{"num_hidden_layers": 15, "hidden_size": 320, "n_experts": 40, "experts_per_token": 4, "d_expert": 64, "d_shared_expert": 0, "hidden_act": "swiglu", "moe_layers": [1, 2, 3, 4, 5, 6, 7, 8, 9, 10, 11, 12, 13, 14], "router_score": "sigmoid", "normalize_top_k": true, "routed_scale": 2.5, "balance_loss": 0.00112, "balance_bias": true, "init_std_router": 0.0268, "lr_router": 0.000988, "num_attention_heads": 5, "num_key_value_heads": 1, "head_dim": 64, "vocab_size": 21315, "norm": "rmsnorm", "norm_place": "pre", "norm_eps": 1e-06, "positions": "rope", "rope_theta": 1000000.0, "rope_fraction": 0.25, "qk_norm": true, "attn_scale": 0.125, "tie_word_embeddings": false, "parallel_block": false, "init": "uniform", "init_std_qkv": 0.0269, "init_std_o": 0.0, "init_std_up": 0.0269, "init_std_down": 0.0, "optimizer": "muon_variant", "learning_rate": 0.0112, "lr_mult_o": 4.0, "beta1": 0.95, "lr_head": 0.00597, "warmup_steps": 50, "schedule": "wsd", "decay_fraction": 0.862, "decay_shape": "linear", "final_lr_fraction": 0.0, "batch_tokens": 65536, "max_seq_len": 256, "doc_mask": true, "train_tokens": 298000000, "max_steps": 4548, "dataset": "wikipedia_en"}
Below are experts of layer 7 (counted from 0) of a mixture-of-experts language model. Rows are named router (the router's row for the expert), down (a neuron's output weights, with its number) and show model dimensions 0-159. Each number is 128 + 24 x the weight over its row's rms, rounded and kept within 0 to 255. Numbers have three digits each.
After each expert's rows: a language model's description of what the expert responds to. This comes from a sample of Wikipedia text that the model never trained on.

# expert 35
router:119136126129166086132140087086108131118100149155102161097134112109080114159108155139121124148127167097156186085135142109099129119120124134139141133078103144144128166096159126104112161131135147141142110156136144175107114107126085126136136107146098102193125106110121114089126117158141155136119119133149141152105148106141123153101109149131118113123091136145158144145111116162133093165158174124120123123118145125131103146138112088095147123135131123116156121128139112054161090140133100
down0:064151113106138159132140145132128132137111108092165160169125082133151117166137139116111171121132148127111069145109114142098130127158111151151147182131088130125155108160111140146069115121123139122105104106126163142016121129172149124120106101131130104124153153141127153125128163116112149161145105118081126127181131120134124141154157126118172142132182129108144151128121129097104091108125151152123147131159086146136138157170150088137130084103128115136054151181080130133125117123094091
down1:140169130151176107119123144153155121169102171117156192079159161108149110135092100133155095128164093118134161141087153076125109144141111124114120109126109127099092173102113126143105142116134129159099108107106164134105101176109138096100111134177164148148150105147124121149141116148160124157149110136090151138127164129134119077125128143118127084154136126109126172151148089153185140055128113147150109124095129167122144133140141138148137133125155167155132108141116131122136093160137114
down2:151086142142139095115153112100145102136124167130129086116154151119171145131116149147132120118142143157107113153103132123113106157120140198126119168117126139114141120130143138151127180144127102136111150138114127165156131133130177152145145128135138145123176113128116149162120111137105125141139095137123155149137149120125130142150138154116076133148149154134119108084101123102115120115144145134145106091082140111108129144111122099077092118156138138084126145095113122116138089114117148
down3:092118087142222087133133084160145143132143155139086116136147149114115090161096079131103133124158142150139144107124087135091128109127132148118120173160172192075157093123122159133117130126184143106118157129088154122122118151107070102124113132138132139103063112136145126134119133130114075110149102135146124079150136166090150154123129089156116107138137151136108143116113136140123106120111164105160131123103081159110149107114123126127087091126125084138135100106114121109142120102115130
down4:109160119125093133140146134096151156124135139153144173168166128150109163124112099126153127138144126114116137161107131116115121134141101153128170144141117125126151119106113168172154177129146102116112107134123152110111078152100174098096118141146120132128144155122101132128170145144105115120147119129105100117130124113141079143090114137133160113139104151091151134111154109138052150093189140094073110162127106128095104180108129133156152141113095102125128171104165117141111124108134121
Relative and personal pronouns in narrative prose, especially which after a comma, also that, his, he, it, who.

# expert 26
router:137135149158121070116138129128126110150142150110117173116127138124118131174116146152086131148132151111165131150128137105151100124180064164077153122109148082131140175110144158099136137107110175135175100136104145133102130100129127106124115105136113160133163123135144157121142128124133143139110139136128093139134175158097126135158091165081156132165124134147139140131107109161090119128140151085138149104126095134130088151130154147108132144107148146094120155102134147143168104160079108
down0:136155141131137076130101135096151143090141141095128102126070092106147104138167134124163053100148117144181158136093142150097119121124148157151110143134109157120105135122125115147145192100135136143141088110107165141152135174128095122118111129109133140121147126112174095159106120073131136113163130125101164121138129105124124119120128122144090107105154133166122118121077125124103149108122112068106149166114101147126138133122173131111140105158149172113138145131131124178103131119137178
down1:122148119129134109107145117133133088148088147105099103107100126112192140101131073103118167159171107096134107127102112134145156137135099129113167133130094170125159147130100111132087103152105161114149150111115142117115121143119114130094106104135132110098114139122128125138093110170130146123093138131131166113094105104121140136119165127120114106069139131132109125120162139131160110105115147131114130093172111114148108164128126104144178133112120097109156145097110152143145095143086148
down2:131089090138130119117124131098132144095119094136142141118151153133105151139171181091151109135124181143127129098119148141117095132116104121160078109127148099136150144102133109112120102138099102150129126141126097111114137157139135127165144162109150103181158119114116130115131153099185156129112104109121121174105074129127085108144105125099151106161138126101152102157144162118177134161133141132120162109099132084164167140103137133080098126119130120113121108126115144160142139152157121
down3:122163100132112098055159098108134122122117117122132108100133132125119144101147110116102155160157118116109167148113150121107148155155160161111106111131164163128149122142111083153141102149103139114079058110156147121114124092123110183169171138118133150134168166109119154132136155116138139154065122178144098120147111141128105095121135116097127151107158136129151104105145107122121128122129151112153097135110155132129119132134060104122150065113118125129152136130125122111102130154139111
down4:104129143168134101083103150078112140136096130126145161155110103071133177143117128121134107101159108105115100114144161137110124097110162118140098091109109169129132170143137166107134142123128132106120122170101146110179124080117128122126122135112168122155124109135160153112136152140121098140126072105141137144164131133093110084080153118107161133114118145120154159081111145141160127138129191150152140106104119131133138122140144127134130148127143143123137141162161184140099137111135124
Adverb endings (-ly, -ingly), "not", "it", "also", and pieces inside measurements and geography infobox numbers, such as seem(ingly), 1(,)942, (sq) mi.

# expert 38
router:103133105162139141125113134143120137126118105117100127114131124141116091117094147136105177166121138097148135121128145109144153138136086149131154113099103084131143153151126094104108120118162113095121103104121121116109141146122139130149109133105115124140148125135128092101142071151171126157129117131159147139103121132135160132130091126109154111113130103095142136186131110164148159124120154131085149097121122120120136135124149124084139204137161120109109100130115154113136122113117116
down0:122110094161160149133137169139124156155091129086104083131110118105127143096083110125085160083105167145141126135139151153102152103154113110098140119128122141120111155134096118167133165146133151105165161133094115104164162143120172098126085136104151105149128145175122108142120123148135117116159146134137184125094072157108113129141111088164119142084113104109157096129112125046050134108104126129116117126135124131133145166101129091092138131122091141084137153150109156140130148110117124
down1:167102168138156124120097136134139141132119164131098123118151093143114117124108080129133088176115153157101162082168183096155137122134160120123140153162121065148127115132081103126121135147154139170123157132133105098106135141146142130125146133148131168178140144167152128073119103108140128099128110154094132129176142117128183124165118143121132136099151101118127129125084070162146141104109135111073141141080168155119078132127143168148102125124138132116133160104092107162108147151122081
down2:121136141155102123144131141145132110139139157119128123109100103099135170121146108077136116134086177103145155131093142123091103126146153141154146118142141146111126108127128135120114115143150112107132148153113140101086132084165107142115104130136141128145091150085153174171155183104147142133094130148118132151166095124156095096075157154142141110144084153153133158115131157173080117126165153127093128104133127098138093148091130136092148095158095097128132116119109128088106150114132119
down3:147112111135160129134118156139134130130164155118150125126086152093138159171105134115095163141116117115118183153137119177117167109118084122121148124103101151150132139137116136146185174120139077105134141150098155156078167117099132096100128176181115136112095102122140103141138088128141115163104074128089143149092113125113175116110121104144164137111131134116143125124107092134090130142115126143112099122194141123129123143092167143113116151136164152120117124137173166100122096108102087
down4:122134096134142135134092148137157134102108148119112163089109151138145157093103116126134109100117166136106103171123147134154181138164140110093120141107137104090137166133113142119127143134136088080136166091161141128200153165127140102125111140135116121102119139138131084130140077101132131129138115154112087138138132140123149159102132087138100101159104158143134099154176136136100135118122087088165105128136136168145143140130143099139127085109150140181136075096160121110135133145139131
Month names and years after "in", "(" or a dash, as in "In April 1966", "From 1966 to 1991", "the 2017 election".

# expert 1
router:106090147150127092051117097126110142114104118121107158131139090129130063126101124145127125142132123132140148090113125130114109106176105145106152151096132094126151110111128171070102136149118120141134104090102136185106116155151116123156117159137105113131163126132146174107141134151141128179123133168148154083114126090149146162134147139076135145138142125150155158157160101153110108153132151141158110146106104113110124130140120136098119132126132080137110152136122106110142104175089132
down0:163123135070132103140083147163152095099152168171104113099137144144128085117090133164094131124111171129155079149089142131146163153165106118120144099125143134150114133114129145139111090154122152095138161120113145121123125142144119146102154108095126140128159088097096146123108160151113147137138141090121110143134121108108140087143080142112130145087118150131127098153092158121143126187142118142141146159093096151135128113149151135122131130167113155128131146120146107116149107125132186
down1:150168132151090103113119122105158138125131140122153129118150147107124124158140121131161128173165155152158083119126160097131112110120143163084102146116146100143113105117115152131159115097106128115104161135140121123000101118131090123114124146102095070125102114103147110189091128127103162092100144127149140142140127120135087112141118103135126108095110137109154123148112101173110124100120109136130118125111116159122144146102138099107122093117166170191091130125162119134100111164097118
down2:143103130116108144095121098136152131122121104087105098104137130108170097108128147142120137163145127150148122079127148130109143137115096153156130087112153114122133116134118107132138124136113107153126175123163144128255147162138135109116166128146107117155120140137149111155110104082080134111122090149123140121149110108083123140127138132104110138121174140119106122134097121119095148123125114142138136134116166137107135109155118145127128087152133155105117132119157080108166116114102133
down3:096135138076112101170166131101186139082134097139114126105125125136116103092150153123115096121120114155187148095111070120111152119150142143108113119156131108107135097094175104134136118176171138108091171139105141125189087137115102128126137149124138124145122138139142134128138110101128100151150155127120159128150143121095113121116122147143116138133119117115133109141125143114111136102117091101135125137073117093096094117104117105101146153128152141154128107155122121115179163128148116
down4:112149186147155167131143134106090094159159147159084133149141155120122151153143122066121111100151126138115140108134114110111134071142148153147150106123122119128124129161113168149120146145113101081087119102141115119119134102132131103126109095087165133117138109136137114088141135123161144174127101102119127154147161144096120130155123168093144132093116128111111154138118113103171124161146137156141125141137135146130107103124167116140146130159113123126152159107134119093098109147133155
Hyphens and dashes inside compounds and list markers, plus slashes, table pipes, and some short words, as in Three-axis, ISCB-organized, and UW-Platteville.

# expert 15
router:127158130130129130098124143166084164162153124109144143129107132151138078143131149182134136161112110103159129116102119109135109123102097154096130099111121100188157149124162144102104115183138138091154131086101125181131103136161111113152133131117141121168132111163104116125148134151137118134101120149154162147098108134124137139121090138124129120132125084147152142159122101100168130115143110135119145126089120101073138144177132139115140185132141155102152101113095145105165119166089112
down0:119114113151124107166121150136131153120150113160159178099166127148123146137127141165093144178116114126103099165135145132105147120106144151062143097102170108169106126137118088160145096209128091136181117144115117170116125129103137068117118096134139134098120112143164128106126116123102152119104145178126152112142129119136127150136122157119168066145148174110138125146120119130178120127116098132134119130105131151139131128133105140135188152127068124127142180157158116189121121125108115
down1:124112157122146115133103152119136130112110099165169124110112138137109110153159123147103135168170116111113154105138136134136152159084147133121157140118124162142163102133202124138101068094126146155062103166121126126047152105097112071117106099120144128127111127107096103121098093108137142137162158133150091167158140175179123136134103126127109126187119100152157139166107118125161102115110134170128120129119109156119146116104127157163110136103123119137163056100135134129162090135129149
down2:138106136156104114104103140114139141149131136128151093097114131134136117129112088149097147113143103158139105124135090109137110133116149109107097143118149138134139127145148136175124135134125120072141120130122098151241099133117116096164153185124095130104123100154104098161119131140113147123166121107132084128140147126146154173111123102110098161144103124158104139069100129170093140157108140147138146138129120140134124095137075136128117109137105142132121100136113128121138144129145161
down3:133179115137170091097157144093105143072119121119103062129135120133096157152138109128109141140146084107114117121104135152099151167126130139154150084174147123143114104112132130133108106131126147122134117148138149152113131101109143105124131099127144166120119132149116104127099134083108110181104095116120140124103112134108159160180166119082135110189104111149163126126116094112134092136120115128064125124160146173120121147106084164126132133127139142130115153127117110111150143117105127
down4:147127119139129105123107121096119092126132136095135125112144103168093140110140161128127096142132109150108152137155161079132106118156152126101173092148125126148131123105099106112162147099154063092098121122140107136126081133134142160109117098136104156139106146115121100115171131075101134136118161107131136127116150113113103139119122125083119139121139108131126145099107149110098133140135106142118131151114154134124076214165172147147121158105137156142116114169161078092156154119113149
Word-final noun suffixes and plural endings, often in headings or list labels: -ers, -ies, -ations, -ings, Years, Products.

# expert 37
router:145139120114152130161111118129108142171121125087138124111112130125131126092113162142156148137133152131115173113095157097108078168141139119110120100135092102145158159127143147121131124143180120102146102148140109133119111124114116124179138166125129096167124123147143137117141080151136134135099088118128127142122196173137140132126100163107143100117125124119156124166119098131137126165159137100107152101092114120139144132157104098114151113148143098134115114143108162086152126088123076
down0:175120156122099135133127102112144130178117131113152097122145155178138138121130108094139124146132126149099156135125162135114109151107159099157139130101117131108067165158077147116186159117070095149134131156139117094176112135103147144128143147105121127082144148127141163100122118142148138109185138114124128136110137155133115125179113167126154154144098142106146123103108127117131063158130134136143141129144104131161149139101107105108125121124115130187147085102130113107127147130148174
down1:160106120140104138104069107120128120123165136103113109072155105146127153119115085115119111144099159127148101082158114141086153212098163086185133095124162125124132138134116127101140149139138151145141158156128138118137202123113119107106122110132148138113134142158102155106129156155126130140142116099172130072104111146111153106131100157109180133096114162110164147114116148107146095148115137161127155127155148085084129123130135110126156098121174111151161140133127103117169136121160107
down2:139099169100105096098097150144135131128140078129123070057167122164114141127120134132104112175159104116104127075110100116130128148132092110162152121129157125114119139118123099119152140142179162115123141097123089137150131125121114127177142077098121125147116117136109113113151111136141125120116102136142123134132129136131144091137090081157134140167149106145126090124154137114147170093111078144140148145137123083114106133116108101094113116116101132146106108163137123132171141158161101
down3:173129128119159124072098118134090141162185148094084120114131122140166133122182130124118147131108157128105134104165136089121126111137157109154156113142096133151105158152122136113136129129164135087135134176120163100187115172113132104138134121135152082084137115117153095148127131180128161160119116093143104138103169131131131152082120124099113138080095121124120119123101115090130156162113109121133109156110127146114135132125132132114098134130133111128152090081096121125110207114127072
down4:161143117162123121098140095093110147089107133114117153175146133142125138140169126133112106084136085136109128116162112109161131134147111115087146129138171158109110140115145129132134104171147089153149076115135133126153119125108143139092143084129128109121101138103092149136091141097126142120108170145154130146173129121123098151150161119128075133116105098110144105080159125114115163103128091116117069117144100084120105121129117166164145130127112131116117127132139172144136160197107120
Inner and final pieces of surnames, titles and place names, as in Phine-as, Ty-co-on, Strat-us, Los Angeles, and -berg.